From a checkpoint of a small mixture-of-experts model trained on Wikipedia: 8 layers.
Below are experts of layer 3 (counted from 0) of a mixture-of-experts language model. Rows are named router (the router's row for the expert), up (a neuron's input weights, with its number), down (a neuron's output weights, with its number) and show model dimensions 0-223. Each number is 500 + 50 x the weight over its row's rms, rounded and kept within 0 to 999. Numbers have three digits each.
Before each expert's rows: "mostly gets" lists some tokens that are sent to it at least half of the time; "comes after" lists some tokens at least twice as common just before its tokens as in all text. This comes from a sample of Wikipedia text that the model never trained on. Tokens count by the router's weight.

# expert 10
mostly gets: " F", " f", "F", "f", " c", " co"
comes after: " the", " a", " and", " to", " of", " his"
router:515433577429526460567559513485485474506453509556537533528514546435453552439438518594549403461396557440536561464452488505503473571562439486452483526483545494474482466474503383539570531481560448470415438443547491575517501424504475569510425573527478602432434529537544535594491464435462516447489443565550508472546490451508479481582472399481535557533465463499501523435568581476562447535513499517548466514483494568563506525449377489510507473531427628490528428531479606525556549517526491490590529460512498513461562600472422551545506495440504518440479581585496482492582451582466492443499455509460573424524542550608565468425562485419517491456561415568407468453511472498533470533466
up5:503566413367507563499481493481584408472509438559494544525544480443518527468454454453527443468500492526509500558528500472564403456505446451526551490583496441520394484547538416462587459402464498589519452489571444408513423594556479500484442522484451514530484475440440534614475499429564554488508494519526504599466529474500438477479532492585497575500466526612506545476554474500500471548548505455537503559465453512454534504500412407427414450494537567493465575534475495537440525603505429521580465621441503450548487472427546548542547482522434479450537507467493421551594478566606459491506506508414512462475521521529527490599525540529419473564553577577461639523469509491524514513483
down5:443463370570573560480491537475472465486462533519427505425482474496487441502447491437453407504436505524439537498512544535491547470456601487441522524512444530539594555467429496550611483492523535507491500536407558478537529521546459462464586431488580510526502518576535528411559525538531532476445520415532487432443507496572571489523532476468426524476544504423503671542518446600597426510483522479480571552508585425449485464509425479580533490492490482417464494532451568538395520687483356545499484572476507486479519538489581563495512500533475493509505509479548427528484462531435572511522511501509521510473516537422535491470567485570513541443500499492412538536490561492532607473609
up6:502531495510474502505482515487524490550499534615432615470584531474432426543458509475477506443525494511546538612522566468591473520481584502475426545551455551483552591524488486560489563459470424584473463401487465432557524415541478549492539455625395508478415413592543340470485532458486479447505511512471507471501602593449446567455381594543524553524510436550496562411558489492435501508552525427439518553454432494446518512513542564554459473454479540519542520418558548570447543511509418474434583512517496510568567489439476476524487573463540472439542524459478445496552431508493522524522495484512477425580450473590588483483431456486468565483564500500435544522484553537450492503532
down6:499481507482373485459559483502442495503560453508447531518491590530480569514519441425539529469505648539500572546495481479485452451464472509565500473374435463423454429488473510653483454533562480442459482422481404427496521473600440551457508485497496517546550486505619572572549601581494531496529503512514515455475496497499621443469412520517427512510492531545501470428467428533468618532513453566448488470644494524472411485427474477430559568496514475464517413475490499468481438494476456488443452462513563472498519520478422531495458509505501492569480505452476393470505545563446445496468467543493425400409437540575484487488554579496511522510506494454457586480625459521541445445522
up7:521452585509470565476550398523469508603499503460505526511461482542528520429490590454472521454400509453528451501407450485521439590560585554492524457407482457382498502426542498545508465490411506516431586520498512610565507436503436519535441476518554465498536546478510521499631574542509472537351530517528512537436447463481564534554456445599545488498499503473471484531609485495488478492436505490452521506504469546504583452488458614512424503602463477434480626505478613532501536474569561418523512444567385408582544487413439544476602482538472510533485458561533488486538508518500485449576538524521552482437463517468550566451446490472522471515530444545482611459505491458519462524500
down7:581503420442494433540524498529475492470532477542536446467494545506449462408481518544499510546525572481526502518474559489567503491439564507457418453508491505510570496531577388498418469578486438472461513438475497520460497477392448408578512553513486454477415542572512453533436543487560541518536416479478627458591534426497415473542467581524437474498560527574454456543436499484567547397542491589494449468543584536561480582495510564483598486397532479530562436488473453551612468473447508514575502549563528550552428513546558509411467476522439512458463542439449506529529464448600452560425556565353506549521453424539481514483445585475578544447499489493501563477453550498507488566458
up8:510378473540458478502515463523497443591548540497550543572597582441577516527488477490477548504437431499519540506518511512529566545541581494428486562510585552562475559561455477476525506569519484495497552567570572532465485437512447429501516546484457581441600495538520395472517420487500519482556486457510490473452517452536585483525579488533528453486496495537514421549426466548547440351589477519524531512628458415432494503546518504513494478533541549516566481407549544494525468478485432489470572440367550507460531449533563472505476446526513479428514567605478515503486479559437482443536518483468649450535513574527453453501409416568467503481506532460465511455615423514575507452387
down8:495484453525505501488455457510469520536562559473458570427483486504439477496446597529452527506497543473452512356513480578542591557535529455421466517419516543522510513500489492512437521552437555577440492486526489591470492470461467526512611478579436428593476566500523409464408538487482574539595550530548588493536503427508538540538604537481490438465417503529488559540471533554514404419632485571500497631534560476518582422462586437533518418529508559585532520484586448443523478489450470483526480521427416482484550420552504493498480484484535476468472565503621526523524532523470496463390491580478567395502520502456473471533448475576439463502458480431432537535493507538537421513577
up9:410414412569499430550464495522473478375561452526463510527458484478529508486455584500484474456460502434440605529539502438482522485442457538484524505532481579576568500511427542651532525543521601500530568424542568549469526566470500490481519441543465484480440547486483538509557503520482493495574432454415498495497588488556472598532487452536577505511393516509528612509398393607524460566532493453417531554467531448562490451484463457457523484442517552448551539538432566457483456439430532585551481521437478501509489472416450534576513546456572563534532516446444514541474516583480492556413580490521438514527425525524473530469529445529453451493541469479531438403439626420492541513510
down9:445582544329384447472514477455529509532557510386542541528513507515484435524523526492531462525516576508497357425525500522548569502499519541460477537491530532442534468608540513466457541492504432454550413450447405631480510498500573515475507528421508470541512443452512605543502438464382497468508390546537536501511435420500432523517511528508529466521562471543496501516520583501537524421514392475510451462413586441471450490520482520481493465482531514530559457436490527441358497548527486554494558444523472419493577564419499490537547518427503494571506496562509464468458452469523582470545441543493560527456454569469536461485431491410450537514551424481518486513421557516584459551612
up10:611561399419472525516533542524502558527527467467432517462552538457581451484493633539461451577451468456551591504581440433524457531494558474527516556521489439526510474545542439508485465438548506557469460580534466467422391466434570544426515545493438511517491606505437368492521531591463388507463457596448485532454449494516572576457482552477526515558400466481430458474591444506478500516522451386492498463481503603497513492507450410488534541533545552552605443504558537515532521520593391487488482606397565440463547445514535539519521512492479454449442480563452530585507428450516511475538543454559487472477507547494525460457451509568486529445546536499467557514522557520424525461504
down10:414533558493549565508520463452556457508444424456457531522525534477500517528517491544526466456505444501499460563404499480421513448533434513527557467427492457531536508425602475410488450517487517527483647507491528541554490476491463497557479542451440456517542537482421628498499480543502513523499502416522560507490533542427559504481627520546507492508476523530579506492479568538608499459497459532509442490454452589477532450447497416562439428558605463545471461506442541484579495424421528522499524540431508508501551459506583544413567562468422504615573620521436451534520533570549505354496521552511460484533494457437516500521453420546575473607508611483439511492476533597617493497543
up11:467572579514470554521442563439560494439394457507595547560519464483488505510557592477449448453488470506381419494572536504472553475540571496469544521495458554527524543514456523489450386514485534562530442516557480577509587525492498560566451425489470540476574507490549531605478576486480511576466462449427525504507508573420438586528528525514568521421523472417514552585462475475616531565489585539516511454413546480421491442616469438475590526535413546568534469448484502525463590566466529449463504527499467484496537428471506588392506520520548433519517527531527488457557499521512476499484480475517527539570504569501518406535484486435554415402448581567456505558476501472387516568414
down11:491428449455459476564491592473560483497549478466495545469511557519480520522532531571403440545509357414371517435553408587487526461492485416443526515505553464473456579589569513509444528552453456542571579497493490516498510563532447455552468477553385497536572425519502543526531581481590510413557550414509447503461444571386500411489496498469480481460449494435489509514522595470491484522460461581467537408457457574505542490503531446501458455485555451507469450500460544362521464545574575439537488462391450486527531512520420572432552553525479507415583454604502458505516442530523502517551475531556539501439468550493443557482563469495450516532486615500505540475523529545534578457514
up12:469587451491535553502481552584535546474515538440508500550472463579549513593492435468428538530484484458598511483481580497546555426536499522495498615575480520535555538526532495554471614571437482483484456524550509435511461513434488559452557535540520622473441431542606556505455503494475522533535521559469452513461475545579431485456448459505438484528455430462438487490538453462539434489540485552452463530507545472504518471557507488443527457538509485611613486495527591509450467560456537570397442425491480486421505436540533525553385438417573462470506509461429481541391413557475458502518478488484526482478551482394644568493542452479421484508484414485496457449507557519416447374556
down12:537412574536454404483577511477437673476537519415454533499542502490535521524522556515577563539587490447584473407431463558487451433484490483524511458575509489439538536418461489556503567558509491550484452432496584544507480557535445451486532486547527542609524589537517510470479504566578455440529449447424544531525446499477525417496537596490481485560532570421514563474451491417469356513597562473572539453505455445533495464438574525485490444512619533517505499510516471451543507478519603522509532607500522534535456513538499516513451560437488470444431462401573499540553408513494517426457503489475584490588509510514543441620525531461518453480485566572526481566541524479537513536554
up13:550499490553483492535512494491460480530392470490598554517477506466517434417499484489537414467476530470468416581471445404599503602444460569599525532496466470518562490541579489441474555535484432536468456452537647494536457499412453551530434458440532530522512544408537446546440468529522472520524540474513478439476546472510426589589487504497581546426465473548492565502558521524520506528474597556521513519492493602492504402577530577446574479516539578495431519567509457487435553500582422519432409530484484482486508560459422427559498496523466514573590520380543467462418457571586451533546514525472551476470518573540520577488469458400493500497420449508477466551391481432553492535473
down13:473569592497583405438544546531466390579496518443530493439543538497430471454459475554523483545545497477588466487518522422468429507546477369466500569538477519387498556470528524473558493497430403469554570403559546491470534488458468567472520548489508552420495527456582413443438578446465441477511478481496554514547579408622442510460472511480540480554454428501515535505429488512496577510501592560435568516439559518504558404414533537497402416449523467419407544482411534489585466520463460488537487522478542539586462506488485485492490488461533530489479478536492503450476542510461601451463513549454425473485466478499517432391606570502510510501519488473479468421511454503547401607493
up14:512507499576467424493617505544473587445480490394558475386452543571534548511484525475491464586438422499525510526423457536508513483517415456513473487501505519515507520464548409512593433474480530516422439577531538529461503548536465513548495529538543413591487476506499454581479476515525405604634459513456488455513559494609423455572493510467521537577510454534517426547382493441549505460615551521492525553571485448525472509592531586487470458467498522519459500520491525536466485543452452503514522492475485473499546467501576574595614429467485458550585532620487520469465552426440496494507474460482473458434521553473451559453407444513544543499552546523501568501534330558507475551536
down14:498498472413515508516394387522647522549550563528571541479492525466487499499505550519550532420455549530580449465493560473480470523498466502554464494549504630453509493454512496511469515411610427505527517441450486453483431515592511496483520416463515525500526479469537456572524532549451462496461469499536524489470442404443478421459561422497490506484513561449510518384605567444528420590548390471551474541479445531483497452451396490574433522527484437421490508553503494453566622418533572479436569466495513493562469444538512434388427611553558528537480482517522486465514455455549500528532555525551561529599507475506578517451488567465529492448490528461396414512583542432493536488522
up15:574529538510312443454437594484454626531399449536471534502473551423486447471506463518410504451505455582422442526494471505556437470518492402474509537525508538492560548508521532459576531449532468515419538461502593537543501427527473493498489395547510501482493463550492513519498486512518494504503478560461493464535597509536470567496442408512503548499550524577567569369549564468492417492453620519380532544541501460438495504525511561512543554486486548528514396461539516527445537605541479440470449571465465456551519443362504558457524533516543480427499509592480496491446529523424495477479580537560487496500385588508584513554470441559543470419472483515512563480509583496511515550520
down15:540491508546416557547487403540542638592441506506485445514448443522562503549599401556478448517456518642636488577412442520441509499473482480520537599607485601453509599557538480469472420502520603531526470591491544526525466464448450583638545527559541471524495537543528491565463446502545514515455481503504495499471550412563504510540407500536516426515487485546489482487475524476514473489472524476513434447515422429521391517495508528592533529435479409512495473530536534444439481537584454516537559458502520535510537539416497443541640555525481573458506469454509521542549535459495499473576537475509490405567539566561511509511521483488371519541529489453486507537462508490474442484554
up16:385538540506525588532514436443505464474505524515570484460487501509538478580548548546477451484454500484477452403446498415475496536492479596533528590474556457450640541464471555513502511540485468533479483442465614446479409487419535566521525427482499509382398559450452429475519580570484518452528530468543510436536580527583430510590485500451448539428521456552478573556428521492560426449497500558470525497416371529502512445529470517509520529518582518522432557468558432522514511477482535501528485450495519500454555517551436525599433515489409504560485504492490479401540517564564468633506475523541542420574573500509504439417511548457570549521423491459531491589543561508520489629481
down16:422585469593628443529509588483503503532472596520523489479504489494531500448500522601510441555539535467417573489523406501508477506610465497583466494548582452462529504504444525544470491601545486492534361508497460467442480373495510529460481553396505608395414602477492482494476526499530485483548467518501537493537563506491521520571572459453536555542478588587631446478517434437521542498456486553467568460388530488539567492506522432437530444486534486448542390487509504545448519482457445473546462474508465494433608513521515445572532499430510516482429494403535485512548490566440450482478517585547448515567537501530474452565391500494476519490413479570568508536490520478516487511399
up17:548559472464466569475529378520479469524492513471491503541432445520506571481493637556521469504475482598563455491444532517475511493505472513464476475527518559402545503478555450511543450460473512429476558507487483486478501470501472522575485561427547466428548557565497552652590443554530377577506583480428479451419519497497510489445525444489486480551610450452428519536509398493537462464470434549512563545411477510520486608512457555454547500548469495464503471467395602546571522545508530471491557535518491469502500538493388571478498524442628548443471511530466551471551536446632392496497600484448545447489440448464477566522483536413429546421512576478509507575425453460481481490455
down17:502485429504513496470447407470494501413489471438546433658453519436495446425486520542512516541540561473556484431439455516507434485508522497416472409500485572559447571537473457517530543463528438501496558547551507498480500385539500463521486532556608506431471468592538504493553498434581458432457474531536518520542464362525580493474477491496464583521541488503569455510535457398537395395478506521594517477495475450533515602426417446437473489511574532512474459509435505496418501578489552441485391520556505482514593544493508502468510508472465530488573457563522479584571560516503408480416517487477421433418508474489446595534429532433465556528470547385445448514478510558497453474586
up18:464583532569477530456509504566526474459559454468475499412538490541543612508436506476482482410531484479509554488437501519489461528411575478569493600497472521462588494439554526505448531414496541459590489511488426408380418497430522392408475515508469520450459473416516459480530465494482556513426636540530520532504528486550406485483492456491441564542571499510479577478413517528572487489541495524473530498530492535544544538525426496533528498445473493439491516438518422534504447522596476426548553640459446544485453504489525471482438496479520540511483529519427541473564463563546418482522529462394549481682476428492454547451476480551501487541567569506422569474364553409494518463515
down18:402510420449475586488428502606504387574485441457548483475578481434494464478512491485449514468567596491424515525461443507523506573527515539467484429435493511440569394438454447569594469376514447537482408469496493595482412545556516548503494524513497515564541482484529549498533552408534517432587538523449446466491575538487504469428461492507458520515545450512471438507459529520419546520493541539577426482457478501441456537506501452457583459475536466409439495497608546584533531447533539510493423525482517411391457488543471507515528425419507405526474465613541522445556564554542472586491503480451531428498412549579514486444509450500497445513476564490445554386527538565494523479425
up19:549529457536494507497512487458480459519481511484554471597440540492579530474440504518559477470472527540412499468446468498518499572601437563531524541584541476489678413531566554420513457558569426541449474537496546508532476528463540450441443492518483551383519484506520432459455524462424505441531492458537469452490496573597519500514521497512352562519509446513538588433456475549528436611481465510520467473569521517497416419502475485476434479597484589465578403492437499520567562405510532464530428497450509544522509549630491481469468469413549439469454539536502498431510433531444555434530558531456522507556472541568456481483485477612406604438480504488496575495444490430505457566544
down19:512468543548526590521532464523546479459531443577498490558501486450433502447469523536484473552472524503510595460432381507523500532559547442498458577549491478493468446529477522421542454408549507452533537478510569466359438530381494522489519492525493525427466460548581472553530562519466498483465534546620586463496581532547457465555470406534417528479553455506468506458559502497596496518465465541560430436527492501520427488460534502527515453576493489423483434565493484463513564514502530493478454532499594463481543529574398453494341487448426552448573483466437551435498422434436451627603578430463532510545511488487496494545521588607437577513501471478513473535496480631449529523469
up20:577508438546537492477446431546534455574491518503511509484471585456520517415493574495428514511494414451556491432431527433557486474464471539572559489500488499476453452446465568580461547504472466580491555470522535488536483479482540515436495484498412649442478555462506523580424520548551633484535381555541512442520549501615524513514479519443494531471526501556520563483530530498515373515524440531469484529586497542586543426456495534498475522585464512437410511425513472563482508539446526548515519557479520433556551486501392470501521569482506455566419619504437490398493467485469463587473553505509595543519408517548546527532605490442493417551472545549439481590427516548549457563395
down20:466496434545567530478470436534478511503511471499458537489553482488454503393547440488534523486491495470450555593488496590510493586489456515556454527485554466534576445540493480563549502436468532556536490455494570510472492464522484516630542543471489496437524538499469440554560532413461502408535452486487513609507440440488536528501429511503432566433465431460514440601606451468470489396502518581533460508498546432462648582431439574551464570559460586527526522471602571474498471550529466515507438503446545509482507495460593504491465492597509627488506595461471513514425549472586554510447539502611507550486543587510562522478461530521540430496568463496412453471388465464593492535602
up21:481468575497565461440465500466436432486515470471541418521500501486506459458480475468522458515480542472487441407532480473486542528575569527507503548442585504535499582516442515477517464532537447485466581464562467551529494425524547537596470557555470462500422504440508552567497612537496493407555497527500489523545523544526531557550461455548566452527441531465501483547460543597484556504520532496429494545571445441584457409477376499500508576617376451565403481439466411582564445362481428554441540471614441468531471505509577551496485503541456541554436588567487449504541450447413481546482461555439427479520429429547517508555487408485464513492457528486399467515547480428532499594522
down21:491481527403448509450383522369545477505528392540461484539509443520355482451483564442524490540493502503562529513456513469514445482531440505541520442490414503488513521459560516532477580484526555504431515500574450538531444551517463551409410568512474558533491487508506482492400564562494515519546393427504523519444490572583486512520600512516557478451444530448500510558573520613538444576446511450573497519531566539450429469466528533522578504523516433524522531473481533457443560425499594496529480428453476471530504566519496536464470564471517501474535508494393527492460423407541451622507551595448449556447407421499572565552502613512502450440409622513496483473457522527485541447466
up22:561436467548451464467496567518506507461447486546431470522582539459561535464548501366460462475384500445437436467414461459474474453469463598432596524508518451520563545521535541536434488483440612560499492486563556511468504481524598446526542539430563513487565600521543629546544546475460490539512593477470499480464593547468544491561427604465591499477460449538449437518461470472404507518599489451526473490483498421529485426553462506482507539528573475490482539473499431504528554545532529582548535423557460499368493568535490485445463471470436525580607563477483482473456450580537516473600550479527487460579479418547509423500472415444455525505532572474405548542464543476512513519512
down22:515409394537518489514506511457556537487451434565434480514464481528489495486523427447471454519487482547508414480463454437559443481571480524475568528590588495565570528451406613602458516547432395444474505475473518476537534446473473421435490553421524537507478511464549488631564469443393413486504543524463564541489536468455442456574440563498532475582489478496512558526529475548487527465464481515455511491548401565430457536447456409524545618477567511486454552504570480592475526462604480411509530539485484512483522549542493515481466556574449522511391431542506516544481463546568494491565498435430466506500536454469560433589441543472511433559373561476543420471511445597463488521525
up23:385501498460582557531551542547403507464450426628533415419514553502522449510450430501522442522492507638548486526539452522474466430509516489510428557579501477448509538526548473562486574468493389593513474549485472377571397556528508472566526534512521509541468479463459438549538372513495558482412569512441523527462510446496529545521437424550430506475504431553504538482463510525493501525563464580483500487423416467480476487515509482524542519519426571541562497501431525427449438573511472418602481550532511489504440501551523492510477470509417464486555528513506568535512407496546497437528469536440597513623497419527466557449455386515530518535616456519475476545459482427481573518421
down23:511409576389444543421394647541554503410422459491521490478541481507517507575563423413413485474450546443500502544460571513416528501442441470537559518492507400424491470431478489511480535503534438529492509426482471567476466500488564493523572516491457438545541426485536577517442587517523480527486605561483437553514464433450532520543452456482438485582522565505418501416545485599466548569475584575478515566533464552465505479470326500527460433537488533527489439450540529478458505537512459465549485573516464547452602437500551490519484550538483487458488509516531607523501451545496557610470424472435464504533426522477452539490509547454480549461581600556504492562535437506511482543551
up24:540463560586532535499432494559564542530545460520438444603517499512415541542586503425445473547440467504536486483447494556534441507554461442558511553472451477524477502451527447439533555451458460528529445512457493579576488525488454499474428547589613429549571512536421401526541520519448445478462500479472486472497448536633543472501541492564536420514555445488554446539498513445562523508477570487461510513542449531469545456520447543552471482464550536537490523569410506403445493493568495512454476452456403581570519492401467484513423546655513530457647535584468520423401463463412416449585522541452512515506505572572525473532563498526463453511465499443441482423506504397499510566510
down24:380476450527486430472508558579453558498387568611611501412432589486530551472512521492554462448481535492609471532608496469501495384483572516502481473495426474461509527463452553533474407461501526480488522463642470495510487462519512488320512468518541497474491509517488535522438437528444509452507459532463424432488483622549451468637451447497462520517446396464482482452502589492462492521459548447536543525447531531492454523503532477496568495471436464467492537543619439532459557523476480499466469548493516535505495516451551503419470521390523455513440528467516505518488565520477500607522576563441397516500483533513511484392520474479503534503512557580485447517507458507512485465335
up25:417494516509601531550434508436511503534476480541556501458569513567512538501592482502469487458505434504460433366427475526415592531496459457424480517505530458491451510497492519485499424495460526555557495419491426401477554515461531442459467563474408545500563430452480455579625490468592499512525465500498512502531526574526423498428402481487529506502409467571498469543561514522485483528510427522507569470572504589438447468511474519506463507530555533429554535509463543530532536577489564494500626567504430444501465517513455409599488555534476449609541471528505595540545517559590523521585486590513428479610560578538473540530519432549468478454529500455477564518383479362503541531530
down25:522377533468441510426466420509440525409428454457435476487504478480502454477588571480552480566485519550596449440493497431543591454416500474550506481521457488429496486495476586505556532518515455632531551526418420444540465449500493551523518472495456490460516539447445430520432510542558427502444581526481464437506613516476521512456501506535508508473451429553442490500518596468463495562497433531438458509552488579496538473535508417469479605566511509519451537519502471547478596523485559414445555463499420522541448467484538463516499486472532503514449451421354471497341499434552526510560525379558541566474564502532487514560578399577426472542477519429523514550526406443510471451464
up26:477511571525618485538497372542513507563526539487522417546484528534510512481487412539446462565457536553523456453525416416440409497569426515515559563472548478540621418583506531454498496485547479504587472490522453519462474470522545573550584503551449497415501387491493472535498449468504449527528574457548538481531551539472476548600505477496521475493527519523499435480532464487618477508473580513393442451553505521521538474460439463497446454571428463534477423475485520537447485535501550603514474518439478386398417479520561571552473468606572435533538539497466523542513582570511377480496462525478544474512447567555498522580537477422477477511442427533500498593382465483405468542454
down26:551512447480571451536469570455466634452527491540574602521480544483420570499448440527493519550527502549477451462551471508537489508405439488479491488466499487460548485449530542508483525510426608483598481505506498555526575503430548477471419555532483535596455550522500433477502531508473575477486467533484521495625537567497506541512430459570583588524445483507450574472486428490480525548554507546423538510467527476542451496467428474584520523506522531482591463536587634389513481558564405551534508500478442550516499547522482547497489420543545505409527532541576504495497500459503568482533513485524509532513558566575475515393604473446514476603576465635599532568486511553642440542494
up27:508510525504550430619479413536500571577440501592457538472457519525465517491612475465454453499422401526511463480462473518426489513593587476438417562519495492471583530522468500505487498415416504534418506469543492602516474468503426446449493532585545506427511502527482558479502494525546513538403481474458482486531465520468491507417519474562465518538555529456598560483570518494562365495487454506482502570376437546505442540531459530534541576584560582521594419517487540454514582451519561513504562413655521429556538534427482531489478539554508474468457548528462557519452562508429492457568484487581566506564508508526519461452470513544510582448482545422474460494611468433425444546512
down27:433489480479575546596498455565526475485435518442482465511471491591414484512595519565460530565443526536477465581499497439418462435523501449488529468438542564478539620488460524565489465630496481518538523532540532423498474473577457441554424547405539604496534461454564409478583533457461467421503506486521405480527524565532456474497493478443524526433498421441507450518511565497496543476522531518517483508555530466470510464433553476535548560430529521550461435575578519539506481417517606449572438515517480716507447524490458467502529550523501483540563453559665498479462449496441479468526491503541489482477519496427485477518412475572531578496453531445532441432549582559458495532566
up28:552476535459498487488532504554419452522612472476512477575528448509356603486563494423426502492524488666468478480524497488582480455542570492460505524524470538480546611521548481448479572540495475590520567440543492498575530539521487462539587463450480496538524461486562476512538498420428502554509453533458513469515373503533466597482475510508509518506466473512488472588405522496504462561631476466454488564507473585496536558559476473480558470469388447508557526396529397422515435420514579510561524455433427542482487525520481483483494441453496461514546416457556509438421421482514519496500578533436605457582433479414508427410478470421497535503516474521465579470485545472445433553479
down28:520580497494520500555480456511501540530560499427487462446572520556384610549526469521505438505475547451511516480469527496585470489485547492507531492610584479523495572591525433503489476479425441530549503419566442543485570526522511509431433502557507556474602400543545554467507521484507442443512563614475433538422453566517490479423533449469549546461573463533456543524529485458524525430475473457591536482519465616483592435559506477549509477438415485547502485547482544477531457459436535485467507481466458500415450531466522511508552453523556472461450405374621500521475413497653474610496496557538482432518583570465622523521546507453544555447418443493492556465569456541465502490517
up29:510444534490529480444510412532490511462484498519544478424498499512515485482517495483464420432468517572522487493563529361458570609375494540420505538476527566536535426458425478563499491546509465534456412425513553486536490469435494431472421490459575507484507470549476471542424534553550492497570468457498603511544443550563516512522544463444531493460494507534523459437496433468513546505559478459488468539516563533544540482460473618611547474459448495623482509501570510565405396518574492501368490513467382481584445558386525493630540535543441543520458473469526514449533462585571442496499439482556432427556604554495488479514524531520474414482456515534550517527458481538377549525430
down29:617558497492549559537479436427537577485535496576482474515485431518482484522499505556554540493482427455522529433531530440430503492571579446524536530505602542448479508516477476500529476464487483455525581471462456442513530552519436473525510575521521499462536556523549511533584504465538484504508467513523547433547456506614480460412560391419530534502642594494478507479512592534494515591543571542540477542553581529519513483515422535498456491545493506536428546458515490496594490557564518565460510405543548516561450510482562522534554515511613503504565528496470458416485611486515590510556453589598567531535423545470526449396483533464434430469533480551411443654457569492486442610479
up30:502509540495438554545489481536530552486389476501534563380483456509620545527499481507561507477454475534546492523516508451488511482557539588403549581482528450473428456538478472523472483562519514443451463462520593469432470501508494478512542426472488496311557508517496536476543442639443416566526588517481420509459541400568537532513466483492470445459496546473361487470522586415499508532527506541511448438542481537432508480478465570440542520509460489564539520425517537571553452472415567425446528527460456464447436481497467528563496472451520502509460518622449515489417553487509568479550506538410450484513510535478502525383378577490512532568534495407501469510522444397444505407459
down30:497431563459433440471552544429466504575488403553501461411496496541550525468436506539575462473499481555572529490534513496540492520558524535583569566508549442543556530531540580493447542545522533563502594438496448531518516533492477563398541501439504387409537539515494410482483480573495465457531471579551479467494526477481524468538460435496516522500486460551533461457470579516496551505473466473437533542498496461485478471448547447388541567550555481429404407485399474529452491452458463446531483510588452543455481582557459606551666432515503590522532550527479502468554576426536564419492446524429409557522435581439563537438468448547596502462448567521462426570534448547526473472469
up31:451553554467514490520531485512482422544447516564498530488446495505520505471506503498505425427463432514493400497552536455563521475464561535497582445462554529535426449558587534496459525473498532561492603501547552540485507327554403499478541487564508480490574531481476583456463464573542536481483509454511491480565545498489523587529541564464413552542534571450486446430495510567620480550526379476540487543511425478534590596428536536515477573510455494565479515481435432544497572512528574476343509496530450517522398469513525558452544520466487452495473501486499511367432439457554502587480437477490519536586551571545521459438645420414528460519442539452461546539454569480503509494543
down31:500461505516519585535515510478484400488505480522556492425484525543397477538522384456587482484460497494485502486531496394511572414578466479446535577520545495397427579623523450532541586509511422432634481501508480506448486443586464527455477419476485563492548531495518528481508455519503405543499558496545459569431447463506461602487480569525441502565464567389541559531525562528449444536504461561566502518453461453457446499521537559495432571539388512516512471539525428395497468508440477469564551585563525401478566523458507442500574491509480577560545571540486596480533495548482423518515498470524491457546443461471467480486449507502530439620517558566464527583430503545564561569461
up32:472498476462608459615488528466445592457522522524509442551471557496581400471492398530504469564385495485556478522477422533497477470551438547458510520579544529417550503537463452504490474621464527526479466526498492451559544582535509521535455497463498572542598570395526436510492498495527449559575467450497552578604430505480466434478494442561555540519498537506524492506439376486519507562617489513473509539479457455520549561538394504456545480418458464584475488452482614410543506505480513481539430499496493448506519469590548447520523553449441460484510468512466542436465492498491483536547573445417445539518544497406549433496555494524593616462534484505417440475483429473498450617415
down32:568483550502519543535517488468492446417404518535501565467473519540511424552482427525518437467440513445560455465560539514445466475464510469524459461506561586479447488504505518503460589561568452432544513455489481444498524478485571514443542557509565501577456452493433588552516489565496503593395553541546480481508479512516594561647457474527560429529445568526527503404557522555451417520479486505548409547559555544437383476472489457531535508390536486420523443516489434531409513497588464565497493414559433456461472561520385589533530557472529518497589420490501478496589451474454432434498368487522464546568459605491484481527503497455501522488573508536449507453503426536443473443406
up33:483466459419414571484454524599428543433453534480527483525438504396477608531550556460513529495507483467510522507442470552485485504588547563415410603487619489513540526560575440521423501616528513526542524476516468452494484507502491463496466510529457534526414465492555501482506527418461591353529545457440558478469480512471413541409486502556491534448480460523495485517505413492560471446514513531469516454549396504503465511423464458472545500549567641500538534465444493456492569448550510464628553465555550456532464594486447521581469484488566441432465477570425496442568540504478478545564481465574539523605538472520498464542528569483393533445576522480418409435529546483481477532520
down33:463479454522487451454536502439468546450520456485501554488559483488475539470426396468436401470511541549508518489556519476476429505524471543551386477417447410482514492476532570484538508530440405474527554444615527540439513504482540429524449515474505525566507417457475472461439582447426483525537460420478484418543520514530515553528448514535577542456579457565444420536500551474534545558416442510531493560460559477498492527441588425415519511452531552582529474461504560540588529521433541502502499553527432568532556415475430512347346547488553482526440451568530445481551455511459467550478472516364452454479502503514498461514602518427547529506335501492504558552491531539450523466501
up34:522547522468434479572508491547500533493525454436492490419554554566539519520498518560512479575493459512460504460473495617513521607441528426422518552627502461559479515489492507557542566473408480561454499524470564515521439481477544402426488485511460513506492589483488504425545400521507500471479591464484518516474484409577487464432450565433467484549367600553442588446552526486547489589546498540506476430581516533452548428524471468499550428517552540497399483574493534523459465483402475407494463552385550490468483545524540570524515532548436498473591536481497495514541639467502414457544490470509398447511454480482504490580566512512570540492489523493478539555456547463675507449463
down34:550520430480532494467492471475553483536488510432467500579510634509521503533514509565451434530512434414544496465477510430401503578514473489572511428506507543582461502548512492517443515506594539475510538569471585540450580476493463452543426497595529591584503516430452466553489482408454527387430427508457398540495411534489445503541442549534453490548480500483537496456514437495542403477579564392440530580487502422503592516504462524513507416469494600460376464488574513379492505417470531469488464483599475471576485533474539460524549451556456479514577525545527507522575441579457482514495467595519514485477456583461550532521510539532480513440532429516384460560440478386511454463506
up35:469560463499538507478463463495431580495567553472440418548429486506480510555521422521492481455588439487529550465447582523510493534518586510461527619457481607547558537558417601446468554496528587495569453513477462526513462436430563450380519499565594445436429562489520524528532373504518544484512503448497509521503565460523471434467382459522476564429520525572502515441476472499553445413623570574444476515519512487431509493569541512527529552456432509486548543471528504587439636484515453523427482541442440449485463529439508474455487479495441442455431551486546486432552464490570521560532475511598471505526480529531518464471485542550441444567515571474377504514443484490390588505494
down35:422464538438542546518511456474535402571500427485515456567530432531503569564523467531452514447374497450514517537560470534460422504531466490526548557464491539447470455522431550558467518495441604617533484563570459525495546575526512471460521508510487461470438484488495453551570552514498446616614609478515521583465514563461594487641576461522469459553520513498509512436472497460498402480444472437480502461435515506511471467468460459508497466598530565523434481441398516484469491438579505579540511628508505431526555487518465422603492480565488495565554576474466493548399565442473502480494538521548509537544473418513484516381467515462476508527435597463597461509553608536538506485531